Below are experts of layer 5 (counted from 0) of a mixture-of-experts language model. Rows are named router (the router's row for the expert), gate (a neuron's input weights, with its number), up (a neuron's input weights, with its number) and show model dimensions 0-255. Each number is 128 + 24 x the weight over its row's rms, rounded and kept within 0 to 255. Numbers have three digits each.
Before each expert's rows: a language model's description of what the expert responds to. This comes from a sample of Wikipedia text that the model never trained on.

# expert 5
It responds to: Second pieces of names and words following a capital or initial letter, like ian, ak, on, ay, as in giant, Hakodate, honored.
router:136147089092159110121103102155160146151144096101104107150101103112149101129157159099105105157153092147158163097098130152096137118116114125156131124108115145128156115152149153163141102148154160100165159164149109089110155163151142156150103118114093107094105152161152108091115136153108103119104146159137100155142096096118159159149102119099105162112166098157111108102113159140147132163168146156094103154104146118159116133152102135128112139136122152094156131125103109131100105154110157156131100133154145104150108148125165143158151089152126118100152123121158142098154125099100116168150154101123098115157136151099152153137125133109139166101157119156134107095155108113159098097106119161115098160106115153119158120141158155103096164160102128136104145101163091105098106160143098
gate0:179135091146138098135145152167131160102138097106074139130079115157113147190151132107106122140134150148133139149114134139182119142106154087134130155106117116169096103134146144162162103155195123147088154128092129099109129089130077115118086107104113131109162155125150123097158117158148145093151132127152113127144129129092105140163126123153135162118127122178148142145131125141111139093102141127094142151102150101117150124127118128139128121132150131117115121137142111123144145116098134177133078078154160107134147107145173170108131122149138127079104097128142126095121140123092163158073156110132111146163080107078101144113102102115124165133126145112134109099131107106141149146111175146123127150159122081112131117155176099128116156155147118104144134126153135099113129078115118
up0:107137111116126096070136151181131164171104121105137116043081104139137109146166127116164133163122151123142125091149109116131108160145141105128133149174153129161103162104100099133113136142117127185120123070090108101124102130085151130117077182138159151117121115124206123131115144128138104110169109154128114130106134160102165123160167117105113133143126116123100154150132164155129167146124135133154132118150125134098113106131130155112109096157137150111156146141137153154141119112128145159147119087120129087138140150123161117145121131164153126137126098113111125119181133089150151146165115137143125094134132172081142124143115147102113129193152101146122116133123166118137100139130135141130167157134131095132165098163116144119080073109138154141118133127142093138146129126123116
gate1:114126131151147130125152119147171149148084112134190087153097124126167141131087099112138130127128160121126135104142122173092093110154142107076095095118159152130149160173159096152144120123183151115113106125153090147164077144114124087143128113109155148122146130150116116120146174113135129114129096166092136158128134122123136121160102128128113130122114090100126153101175113155127117138145138111155155134106134155095152125132170119105101135148178116149122129154142112123130136115112122125102131110111126177087125158073168122110128113169170118113117162118114116135145144120123110116164129101147190143131123132127132162120104173138143108129154143161147106143151148129141104151102106166143107100114111135180171163134150139103174138085137171113130180093124137090111137164086119
up1:158102095110142115145117111119121114156124106089130073172129146137123147162129155120163134147161088120146179096126138152126174150107136183155130130124110148144100104196111163102148119150128092110110129126125132161088169124131131166099115130135086101124151110153120142162105119148136155136120089147141086108089132091131133122135111103139137097098149131151114155181110120141113129115079106158121131123138110110157164121125136114145149110082164205156157111136156137187135185147086120128125133140164115139109128116170165131148134108134186164126131104138090148127088124104135150154128138148111116119122131089096102165081127137118136126097155145105082133134148124129074142110151137121163139132136139103139125121138133093130124099146142089139142128137106113170147141135132151
gate2:134173141104153139129160166146053171133118105119094138094157154142163133101137139106140114112110192107108132118150133126113094116092119164099135121123145153089176137141117135102113130133142155123157154137131134109171064114140167168126114128138173135159117093149186119114084134162127129108131114152082099130140122174153157136165111192078166133128103143082062137104143122134128085162123097108128121155130139109083128161144137139125172142111101137090141073152139145141119087093128166094123145159122108109120118158117138120156123141139110152153141108156142135140121110156129094125163098130120120151128156147129136115095133161103123131117146143113113143130113145158118143151113138140122121130117118086140113116158172138079117120135104144132150128131104147130168122112138099
up2:132115148139126123144111131127156136128161105127100118123110124193135117125110126125113105127159073160150103148140100113115196175163140146156128132096149126140110130191130142163124156098163114142134107130123150121125138100108106126145105111196111131130124126104095121152105122100101131118144100088131134154115157142095128109127178102131130165139163123115115136107102121122100122122105097147131149119069108104136151113103123127100110128181177164168168162140104116124094128124138127151125117117078124134106117105174134175100110110117106134126107128154141158152108088091117164079099124156125135139173139147127150119100146166108127170166148112153188161113110125106174157166153123135141160109136155122139132108146149129148125128143119144142190188118122109134111165147142126
gate3:142106088156128134121162108108110138105140110132067146105103146117112108178140170108093173157131103108176135164087116132098114137165117104148151102183121137123180089162108123133158130152147143044147106138142160114099143172111151133137156136135090132128119172108111110115129115133109139121168116132130149132159126120115133137134143116113107090114137119138099157178158171114151147127097117111138131136157094116130136112112132107132107124140104140091124159143103111088119141106132138111148123144107183114097116097109117118174122105140136119114133150121164154090134127150125100175123149173100121123130135146158154128097113127172152119075136158107147117120115147152144097121155119171165142111145140142142202120113116178129104128136140101123115145100145093086156101157121098
up3:148122139130143127149156109098062123164125125134106155148154166139146157145119144127123135136167122146075128159122090146137106156097172118101098157156150121127130171127113108157100092144110156120155145167139101148153177081091143137140129149142137129161095140136100174115145101125125131147155108103096174174136144172151132126141114137122143131114118138104174116153145134121142147143120174187117108107144118114123110097103129151095107156134092144152131133132096149187148141140143151114146130144125121112085133138087115137105102132119116120122107159141124176131153102140127101142127116138105133119087175148167111117118110124153159099129100115129110129175127148152168117105112150089123122111120096162189122104151124135131139095117184110127179125128079179110100140127080105
gate4:060117092089150095113099124122128116159101145162111110175116147097121117105133117114114097112166082129126196126129130111111150116155109117102114130101124112144116085160111135126158183102122163142210155146146102151146140153102083151105135108123130129169115124125135133109143103133099132144140113081153116140140109083112124104148172096167108124112165098144128124147162142141148115137109110116125126153150155113116109131144131117128116143142121116094126133158133092181079132122112086115148161123111135126140117157123152136119114109106133147092153118116076111135113074162108111154142113136138127177119097146120147130115136151144103126138175099146143105095116127130138163063101128177106100155113176146096158114107169136166136131109132130159131171127155124114119123116107162
up4:149141093142149136121152123149099153137146162170127114141128101117119152165174107104111101136148128115133123162117082150151107107116118146144093136165173117100139185113160087152141132133121110139134093150131138135101107096096148183102065150125118126128135120169125145082121095131099138100135121087152144146121082101093140108110154139134106099114122106151146125105102168150124108103090099127122133117159136102137138093089094096091139135139140120142114159135140141141171134087142076197132119104120124128150149124155104085169151118124133125139124168177159112124154153137125136188116103102092129131140121150139139167121119096121140090156121147129143093146163134132117157139131107161152155172150157114132109163127130156184126102121114154111108143175155120119106150101133105
gate5:119108111104133123125128144134149128095180112116103140170127100182126128115158145116118134150129102127135135138122171121120113110141110127207090108137110156098133098148121163131104143131110139093147105143191156122143156159122116142133061138122122191128105106144145132110123138173132124126136087112105109163120085076127151136145116094087127123127180107093097103110114155129107076137121107084127085111108101127183141093095106141112126136150132148101152159143106152158074158133112110179127136147125099107151144128146124089145144113149118166099151130139135080149111161139148126160124105176141088099127149117156098118112093106151136121134129123137148106117117132180121113104104145129093122154154189106118155134104092129106144154145106133136130100148112097140117121137131122
up5:150149141118112133079184183136171108161100154114112139119098098137150163144086151118134115162137113128104112107079115100134144109134117102126090114123091132114081123082111129168135075111128109145167136153138128153114087142168118151139126109104118141155159159105127141144113121091154136140110089136153145121095153100097112116104105116156153124139163155115125115104142122163130083074106101151139128129125157140104124128164124103137134150128117165117142091162157093152121200123111099101111139150131122144160076113165088107141146136130136139110168123143105118116129131120161128162156136131121078111102125108157110116131066108130092113150147117149148159133126137187136158142096131134124121126136133117132169174128157152117135122109097146100110114174097114092114135091124157
gate6:117170122100125164144146127138115129110152120120143131133138149123120132122124102109119124129141170128100136123091111155113094127147107118120104121088184146123151157083091148142103114126121118142154114140186103123115110138078147097131126168099096138075111110110132129129125086118159110116085143128106146117100120149152138116118115170120138123147091085051132171136120147102149139185126154130105135088153149118094070134137156129146129164133054118138117130111128132132095077143108148136132119148101146155185128116105125124103097106102119070124100148093171110104146080100124118111098145125130140093085102155107138126172157113131135104134132141126114127145126128135186099143120086137077132112111087139102123131140114097136144103109184117157117096099112134120120120108140136
up6:126132130136107149154122120109110127136132112112112111103131129117132103099108123101125165112081157113112121143102127119182132151136144130099103128085140148130097143116111162157120124143102101193134166112182152145107157110127111129163152124118137104105132161105110137109137155121103146119085156133121113126145115144122087093106106214086128159103081101131107146130157083102150131142141132121088112075123115145126126112164074146172144091155145105144139107125139104080120102123112121170114166164133136135099097169123143129116143137131141167168121135127116161120148072132098164108117128109129122122139087184112103123187157129112137109114133107138123151140142159139143152110143145113099083133144079149122098143143113131155152110115150154078085122097130105143145099102097156
gate7:134133101136141142101146177143092130165122127165100136141115121117130144147128144136144087107108087162145160144146104136102148124062074116101118141177132136109131114113086128130115098140130130137144147146121116143125107147143134159160081140147163128134158131135143155149102116115085119145130151185122113126125114091113140165113093145089136122137114058106138128120158084188117120130107166146119111132141136123104130161154115107136133114139134125149112150162157094173126139081158127126122133171143152123131121123213126167133129102146143148143144129150127119111109115126103130126180151101120131129168141171106143150117059109092162130092106107131158087132100096131088136149109139140110143117116072096157154169136106134184135127113169127152112172146137145131143129126137148
up7:145140116145147140109086088132118141122135150172118128143104131092141126127163104120069128101157162091139112144087162094134111124144125103111099067081084143148127118138125147154111164156151136128117100120114138133122113152140130129158146132122118133122161108129065137131115170098140080146103129137109176136110175142166124185143088093125096131108153106124115120115115118142103129135125143155184116090126111119130132174125130115106128139154146161140134166143154118125084109120135132113133087125163077164125125215104166109142163150119103131154177123112111122132134174124071086129121092127143135137140127122104129148097127120070165101144148127099146135107125155081136126104063124102121124133119146132137155103132133111155138102161118103146134142132133142149126097138130127

# expert 10
It responds to: Prepositions with, by, between, against, plus word-middle fragments like m in Os-m-ond, ing, ation, and accent bytes.
router:135148089092157108121106103154160146148145096100106108151098101112151100126157157099106106157152092144158164098097129151097138116116113124154134125108118144129157115149149153164142102149151158098166157163149109090110157164152139156151105119114091106093107152159152105091115137154106103117103147161137098156142099098118156160149102118100104164111168098158110110103113160136149132162167149156094099155103146116157118131152103136131111140133124154096156131126104107132102104155110159154131100132154146103153105148124166142156152088154127121100152122122158141101153124098099113166150154101125097114156134154099151154136122137110141165101159119157133107094155109114158096096107118161114098159108116154120157122145157156103100164159102129136103145101165092105098106161142097
gate0:142119132120121094168113141159126113112102122184132150096212161141118107153081120120075152112127132132134148126166155101181146147121143112125108141139126115130140125129068131082099135170133165137164138066118119120141117114092166114149123193142172157138117105127121114130106128140172140122134146091207117123103125116128118131119114151126172114144111136081136159147142096140117117146148155122123187101148161129116124158134105201127132098106134134100099101171130138125161141142131137161143183138147143140104135139109131108145104168135125161127115129098110156178115144122149110120154141153122157137121101110118153114092135143116123131125156148111115137117142137158158172101120124145135110134146116094111106060128162119136128107118136157102154150142113148126122115119097146
up0:127134096155118093136175092136115148183200139116096105134112140117137071124128130092139137133129089128140156134137112141101144128147091101142156131146204166112119151104127149159161159161148045118104146117127128089097133157090080152152112130141115102094148166139135125107153137137119138108153141145123128141144136146151120149093073086137105166121143149161137075130153129116140146101159158170159098102084110128117131121127149097110113121153082137095138090127141110137102117107115144102113116127114114141133148155089138142160122092147107084104146104159139140118151113150144154124129156131144147105109108171132119164149090136105120125124113088174135105117117129118141109121120111120145163109090148154120126154138136134104127137138095102189121141107134112157143147144103163
gate1:141116073108137164127115134091161144155113142133118132129150082151173151151138102123117113145147149190083149143138157126153124125173130123159107147111103109150131123133112144129092075079149187152138105148127128138131134139147141147060130125180116157139127144172130129102146122122159155123107110137125132155123107183124157136106129113140170172207104134160130148095124142152155149104111102176133139121121169101087138110105135132130102088144083121154147129154130121123087132059150147132140141093163120143145143108115148134122134104117132120109108142153100139078123115131145144097131123114140120092109126148132154123155115148119085128133135121171134157101131122116138170149138125127104168108129063066108154117140133101138140117098137131139084108132130099114104154127119127
up1:130128145156098097178109163131146096117136114102115067148131123139106113119132144122124158120124120089145114124155141159115155166121110089124109121115146156100087084134083092123119177181101076104122161108127125100135144136118108145161169119098175130179132104088107117164082130129105130108142093174122159115139131098130138141150123114106109115081143107141123121135145121133117168120147158093123086101088101142172137160174151110103153140115125102120113124109110118136154136163131101131126111167128158162113141139170087110132107122157153110120157143136126128115150097133126125117090129116137136148140153074111121141136140096088149155106121158059090105124148105119133069122127141148153132140090169155099143148081147129151149128150114092141139158163117132125158129126147126
gate2:080120136094135071145119128158147131119115101109100141157091137122101084139139125132132101118181139168085125136138126132134129114127127120170099109141132123107138087138090108143134133124147123113134095132144143103120120137125114146151112147106107150155113107145127123105142084178134128152114102170134075052117167101129141175140126089119100136163158091162102114117155143166140119124135093124152124164127100156115119122188095110163107107135110135122115114132085109154155185123119123173159134090122146141090113089095097210148147118123142135114113177185146150126163128098102163129122126139102121120132122130092130149183120124138151151104101133098126108141113133121125092125107151175124119161145160104104143114102135139121120153138089168120127146129131101157139123139098140
up2:146105101119130156147147097136109129131115134139165128124146122171086119132138142133126137116088124132108076140148118158118136112132157108118149152108122120170113149097168134114124118150137134115091150098120113121136108116160108126187113140113143097163093156130151112098132165172110112142138166094091176116138145121153144145152101125125060107118152161104162085141117133114060199148116125088147075141152109148143116164109114144141083128163132134144130183102136140122132132147141146128101134147131129150121145093128126159102151104139148142126140118115075150124115119126176098097136126104161163103101143119090097094089124144131124088139135174106129127124158128125171142113133075107118175129092112102131144125117121081172162100097140123154133149107144134135182124136160126
gate3:115129105121102051127107085127130133167132109151157134116098131106120117154169148130109131129177095132122117152110145126119174159117070113126152136144117172101150143133101145130095093142123131135138166131126103136096135134162103109133115139120123171130102135106139118092158109137115092087151134174117154146183124120152135141125130157090085153148151131164115132150146126178142123140166130139127132190117126136122112112123122115144119116121128127098098134137120141138147118122111154136111167129112119121167115140127159084111124109074072110104098109135141193132140139189095115119106153110109125157141117128173114157094128116123165142124120097130129143122115151143140136088114177182163100164131109127120101151189127125096112142149152092199131156111101153117096123108115137
up3:136113145089096143130166131152122160149136131142147147155153103128115151106111133152135144158139113105121114144177135135114100127120124144087099155112129222105120141125151159131122135082128138130114125112133127130129085130096074118139130116110108101097135141103101199106126140090147136177089104105088163099114137149097102091100154169124170106138125163127119123114143126158091143129119134120124119118102143130120141163124099120126153052145106131133115132158140105119113135134122123129092179132159121121104140137134125150155161101109174121128112148103141156102135112107174107135138124137103113126139153110124138163124076130102141126124176163106121125133093163144155135148149165118085095125069151177111123120132082135086131117155108131131129129178142121146056108141103129
gate4:168104107088116095108136101128119119152161138096133142136125149137169126122098121125121140174136130125117138108150097133126115118104143164101158149131101132108143113123108126130160090108153103138138125137158094173105117154131178110166110150123142150097117137136151151132128106115158171150139178162092153108142136141109143115125129117118109123129133135087148149103141158052107109151104140131126147153131121135128168126147136115143102108125145142131164151134129115156131116074112128107110093103115123118100119109140155175128150125093144127154166145130140115102176135085106122164132134151162107158220129118127142130119149123128164127140121105120133177113142109113116128066100138106129072154129107161154112095127138088165143137157056142085166112188125113169119164118105098
up4:101075145134120077139149148106129118157130127132132138167146170147117157146154092165151120134108126132123144149120127096165172182116091107128137107095160148158137159141102150131123118122164126120138107146095140142084115093104110134139124107153133113135114116153144168145117181141140133154103113118175138116117149082117150154173145135087115147104125117151167151178151113107093082109144106152130111106115135157150161154061136141117123159153139157092118122092147088140123147184131142125159152124127128099160147102131109109134116143155119138115146124084118151052137117129100128114148085103142137103126104151143124136088068150101124160135113141129142134115110149120142151124159099143113097149113186130103133131093125150141143137110129109134133165086112089136095105135170162
gate5:152115159134130098148138136166112136128097109167131141086108131071157128143133126119127130123156130157123189125079126132131155130130129151160141125105146123109176099089104132147124158106108126118131118101170153127131139169131105132114120122149124110147097116148138112135155192117136123114125158110124175147151154105169103114165124098109076134150153130102150131145121139157113120117129169120122171152116123112141111121098101086103146098132110146142137107123121098145139108122124141124111127121152115114119122118178127113151121150139097148146104120106091106112103123147136115162198148105105111120057095130171130139170129115153106161094135108135177070090126162160135152097107141174126148084087099165117127082101120125149097100109119133135081144143166141129157071130132157
up5:133110163093152133106114122163087135127133081141088131114090150121122162140092147123149130125114109139113125129139129120161157131088130096119152105074137130153087127111071124151145144147110149201139108125110170168127111111127097134147121184111113123107109126140125114135128128103095106164130128157120093109126123141127133108101104161109165148103146095119119133123122130121122089132144100076147131144100142102163124121146124135115089119146170158103117160144130141116143135134088144134125163152116146182120131122154124130116134113135123154128146108151112192134118104140110080112121137129113116143137148132094132142112155111117106135156182173098112138157139172072125064099159158195159147179103147135133160146132097129156121105121118156137110101133094138201159118141133142
gate6:125096100135134059149111107105116130133083142128116123137145187140087137135108140120113123092150124191119169145195135117106119178116149122150175142126151102154109171095113156153107131124133170122122123137179130104157179092121154175108166115163128145138125139151113126130117119101131093097104104128082149084158151090144157150137097113084160151142103121084113124151139140130151146125143162156104079111166152147132106132130114116140123149164148140111117137103146150163173130135106146158121117130165138134138112115106129107146127107146136137121072115106147136130163083141119140150116160114172099107103097149133122135140134142085089144158107109113122120131129114202140108124142084144136144144119153151132149104128099130116157125136112144136164122138085092149122141148128144
up6:122121129127111184133148099164084122142130103174140141109186126107169121134086116109097135079147131093188143136108154135129096097133172126124130133074134083166105126149144127082174133134145104119133129118117129126080114162135128118122124128165148113127135110142102157131157152162127164110152101118117121097136105095102136127136139090138103107100129111143127116105114127077122101120141092138200141147133163124161111135137154124159163137144170121140090108116170099166145116137163127085155094106129160142115094135141107121111121132168145152162092127110179138124135131118120112149122100082155156117110128149135134139121146139138120139159179111101126110117117123149112145138134128145145161124157071171155088156122119137170113107167169119115110152090097124119151123170145109
gate7:150096118120109153110183121102104139125099122130150143164076128122143185125152138102115096130104143154117165116125141138082097107145139165097154130155092149135130126104092192128114089095118153151156145182129148104147158153126112118103150150137132159134123124182143122104126120171142096137154158128114135092102117105132160111139107109123135103142123131164176136093143091110180111101167132160131111119096141085125125116093122139131125119095184142123148111120079053101105123093136095112136153158119130151105122120133103149137135122127168118105150067102114110098114124126111122111121154140090115115092113119126110167127194114156151160131140131121150109092109145092120125155109122136168102139117115127110139129099165121110168122137116144139107135084132083112128124153111120
up7:115094118131098091156123116142129146118133139123120155114163184170171091148103114145124149144137175161131126144118134167161116124114089099166115161132139144121107104111133132165111142119095137157136135117115167135128118130089125087116122140149119111107137140111137129121168097116128108171093138187100101146144121116123130142155144107109126148152115141144113130144090120149078102125119133170103136102180131110137085130119145110109117118139091127102134163109139162125104121099133124094125109129132123125132167152117122137138189118061109112123135156171124100057138071111127163128134142153140134119102110121083133154123099068105141109134125140154104162137132107139138173054080141118104151151167156123115118118156140152125141141117094168130135118079143143136103124141123068

# expert 6
It responds to: Commas, semicolons and table pipes closing a word or field, often fused with suffixes, e.g. ies, ers, ed, plus plural s.
router:134146091093157109121104102154160147150145096102105107152098103111153101127157157100105104157152096147158162097096131151097138118115113125154130123107118146131158115153149152165142104150153159100163159165147109093109156164150143156151104118113092107091107154160153105091114134154107102119103148158137098156142098098116158160153104118100106162112166099159111108101112160137149131163167148157094100156103144117157117133152102135128113140134123152097157131123105109134102106155110158157131102134155147105152103147124164144156151089153125118098151123123159143099151123100098115166150155102122096116156137152099152153138123135108140168100157119157135107095156107117160099097106116160113097160106112152117156121144156155104097165160103129137102146101163095104100106161144097
gate0:115137139136098105100123103116136093127146143115134146086109167150117132069100126119133111156110125143103135113114115114139145148145148119107152103127130137098175159090148143084110163172144147179154083103112106117126136108120138137128152141142110169133106153118112116130102171132129151131138150148163153123137163099141178103165159110098138137106168135119110118137142079130132126129136193091145118138136129162146152165170101133095116120133124111101156164123149139117074146132105102155092076129155125151146138134123191076154135092083156120141134153126145137126134128077123115148124123150125121099123138157135143115176174137140155063067182117111138124156134157156127091124101113140152142086105155140123093128134109096134128133145130104138090130120128108089133131165126106
up0:141129122119127082123148151156107097158122126103122099170097140139080120128115148118097105203134155104131143101120115149138104066116153118141087110126144126168122113167179180143124114098127124117134115102135123119094142110151115116151153111151154167105137132160121115160141115110132182119078109117140079128140129148094103137144123140168152117156133104143156123111178117126147115123136135134137092134167107142141120094111137155163109128183141129114133160100137132113092146138089155138101132140095167089137155121128119124092143129105157168162110172184102137165138091103141081147112154112095114114118136122136140120086114138088138147159143130172149147104118102156110177135134155117112119142113141162147131128125083113176164144141129132129141088104125139118098135151167164
gate1:115147110125147129147116077119106119122190122142149140141144102161110123142097092139170118100127122105153139183108135169136087156130085122209119109096131087108111131140136186110108074120131147131140134129128136092162105128090085148114152139105154143148139136123123168141145129121138123141108158096100160172123127093105162173137123092111101116063184134103107122106113129144141158110126095130120128132157103099116123140128128165115107114112100136127145116136087143117103125055106122136143109159135145115115120124148136121119133119156142140120155110139158121139138113151138092079115129096115090147090129136148105145139125141147130080094125115137136131109096138157117129085125130139089140103110109182110124139119077152141145132136150109151076100147177122117161085149152138
up1:116134130132173102118121094139113180104149138145151137192163117092144125138106105126146131065131119139163150169137142128153107156092089105145122132105155067148094125141115168144153089125125125119114099158110191121154116169114167171083153138128125121132155131086141149158110153106126117101116153113076131153161132107101116185149111102121132117105135176103111127160111128119100149125138074163129126122135078094100166136107175149120143119145158106140144130108143176140149157102107119152174120158155115151162126125132131170128109127138109134114114121134151082106135170140130074117123129128142128121108121156137144137148098130099135121117136122110162096110125099110092145093124118119088130094118134111135148150130149110127096131178142119102106093152160093100119124149147141
gate2:111155118095119111115106111123150150110093168103155138086133090115129086111139147154162135133137105149118129119147086105132111073163153096146086159140123175139153125116130139094061110104147135125113151123164124098077155142109143100128131131138121117132127167125140085131169106138142172157104157099175136126137135143169108157103133121105107143101108044083135177116136163111146147185116130131137137141186131119138103119144120154118114138109108158137132135155148100150139122140110146140150111143166138088109161118097153125142143093120131150122104150137130126143142115110153170136094123129144132118133122112154107119113102170090120156138120109112137142125099149142120147097098122120106132119114147121139147040142132092074114118129117130096097111085089088161126121124112155
up2:107105139129111102137117095124138126100117168136120124112138062171095125095133165119157128126117154146131132096106112106110178059125150096137101124143118155118165138113108118140050124098137125132115133102119111111120171109138132107141111107161138144110159153113110122123160137173139140150091165133153132113153123106180125115088136099131138122146088101119119151157133089097126130126162132134097106121121105131152124126108151120145113093151115078127131155115189116160122098171154124163127154113076117097109155122134149129122131109092120115105116116108097125152115128126191151119127116184112134079082102099167136152135148128073105125129114113140132116132092137142121146147081124118133120119118144144183134097154120108111122140084161108128078111064120098115135123143130157
gate3:129144117100125146127158203183176157133183207139095124090136157107111108147133134075080102129135136116127120115112110141142116118147150102136167100175157113122134127112149149165138104145134137105148110147149130118150104103131150132140123095122132136085124095128114142128108142103134097098147142144112152130149121131124137163148131087148096110126151101102128128121098156121135111163128103148138152104157120132140141154067153098114138135161120090104222135133101112093136129107124111103164085146116154160160136104140140131121093118145147144128155126117186122118121143067063128137104141127129139145109118156112133114152152147133145139133151130113155125123171130137158121135142103153146109134174091109069103141128136106137096134102120137137109153154146087113114137126093149
up3:109145118134151099120120158113169105123145148122127129132139139163104133135184102084101171109114136132039134101101142111154148132195158120108165129136148150112100154150129131150160111160101140113140156132170101126115136140121126074127156091185123124124127114126104124066131173159137144110154153139118145153115133092131105138148122106117092134112161094127136150094118172139154157139129169159135145077114102165131126135119117111134139153090151133126181147152104091142145120159089123115136140120078117130071146121095123112105102129156150140095127126111102137130106166136105101137109139144147125128111066130127159101106172127127130147130095120132124120103136178176157105134145108117135137119166191115105129148098155155122113092132141116168125142140136129112118129100119108
gate4:118123140094082134167110133160154105140110121141150129142127150109095075107137124140148099124097140140167150148134127110114105140109138122145154131144135103133094162147197139085133132096114129133149089134116157104159110116132153110134142089114136129116160084147121120117141141126111150136137159116093157053118124117099137140147121138137144137119137171105134099111126170152157114147158092147104102112133118081135131120154128163137128155098128145148137114183103128132084092104102091116130123137180095156149120109122148158091122147150126137119117148131123114129102131088160092172091086113166122143108165111138127107133153100127166141201125136118120138137124155141086170142166106157164188129133074103113085141134169154120097145097159155129120139111152126079131138151119126
up4:160125103115103159162109178158170144144138139135134084134152148159123097153149158133137137139107143109115131093112133105159120121054142088167080128184147132129154138148148136094166127146114136088120097109064156123165138102131143113154148110097121086145141139160101158121154114128104125119127152153079105109105113161117113108099119154148158133109119110130102153127104119142168119153127100130141130107114091147116183119164119128123153143109121124151108125140126120151133112111171067143145109136132169122124164129171160128118106122124107104171116122139130118100106135146126117134092139160107133151114158106104150115113100142114148140162133149115146119129153122154134107176123115101157137182147108150137101174096132131112058128067154174125118168151132128131144169121136098
gate5:123132098148102157097121118139130151169135172105128122138098136116114095138106154111154076124130137125147156173120136189153092107148080183133116100117126132164133132129151145129133145125176151105126149112141119143164126111162088112157119123142143117162115100137134111075110155168110102161123133125103112123100135120177158112168130105151113133103174122139120122137118138113138128122098153094183108103156166168134129151137129118080132130121154133118113141128114164125120142095132115123137130140109116126157121147140149155118103129154132100163142111139130129107121116099151087124148180113101140180102123146161127189079133135123161089123121152113113081067143120059095129075126104107156153100150117122116166161141136152131148165115089120115104165082134106157129147124135131
up5:110129127123179143130134200103156104131108135154136185137147144139146149131135142190106109110127143132107115124126111124127118123155157093077100131121137140074144132134123080077136122119102177129131073131100124123112113121025178120103147110133090098132121115173109159115144111138161151144132108155149135137146117138142138145130099140115142104167157134126141104130152095174134081140148134170100120106119117108156139158138143100145129164170136143119117125149112110147129169097131106139132077135151129114112129109112130126150146138062122140099136159118101130160075159139103128129093172114114132107123117142129200143161122174145083128096123146103110160128132156125128119133140123180137135151119115124108096141087125155146097133124143130136121132118146103138124127141094118
gate6:118125126096153149142114119126155164092138081142157105128133090127141176123121151150137130179126115107132159142128125158155084127097122115152152156098162144161110134099121169122178100099096122156125143116129133097138125137119101104117118164131133103118157133117174117089143163092092149122171154125123146147153152111109158140135144152146158136197104150124168168100113107124156115104137126120110153101143109101118108134129124152135092134130091139156103149157091088172144084110133148114106118107122101128127110116098113127156142112157134139066112090092104138117141131141146122175171119101087117092135140129089170132174127160087122144153112120134108078121094164071121150151159150133110173116123136094138130155148129114150128108133087108159090135096115109114143105141137104
up6:140138150136096115096134140138120109153108153096112099127087156117122117126101143117083144157104134154141115082091117080120129146167178126158139122137140160105131111157095091143096146150122135114087105124119125172106126088110124116137125081143118168136137122110117104141076152182126140133125131143180098122183109113155118096130146137146168131100125128152116153141150170127143123137109091146166156113140176117124100150131120145148132135143145112124101143133114156123167157125129101138152134104076156129121141148142156149110146114156088129184105152088168119120084148150101121144094146155145132195128129110179141139073118113148104095104146127147118131123116100095156085153116131135139104099146111114113101126149082080127118158140129144127162129163123128105077163135154156
gate7:133146106109146169136119084143164171104092147122144123141113115147143143138144119108114122153084135108139129123130078135090113167108131135114150148137146128150135123168114125098141179125131143142154132129111107122150148142104141172106141133139119154119116169110155132042141151190135121129120158135131176125150049134142116147114119168141138178131110103109127159125119141109120139132179113106149095170156119113107101132151121120125122123137134123147112101108164111139125114142140137143150130087120121125153147128168137144108120122134146146134110125092121145076131197107160148132120129109161099125195126200126155075116145130141153119164113130140110166090122119117135121077091100133146115109154185095126150106114116099128162110120134099115125118148087087175120125126105122
up7:148119120173120150096104133178101130099167137121106131168145137096113112084123119162134127147134141118120143080117131085147135133126163154100130120074125176101164114088088116092172134136117166135152107061152131141104083113152113126168127120182138153133152155127124120132146079097135169109098160132111162122161108145122110107108119120122110152145151142147111163154134134112146136120132130118168129139103112163168178145138134152151185125154142184126119128111113048119168100118123098110183113102124098134148144089176085152124126131120167129118126138112118145097118163142147119139114100128149122112157130146111129113138153162103137119097119166111121129122105159141105128109100106096110130078127131126112111128120126138122143111135133111098142140076142148112113158177129133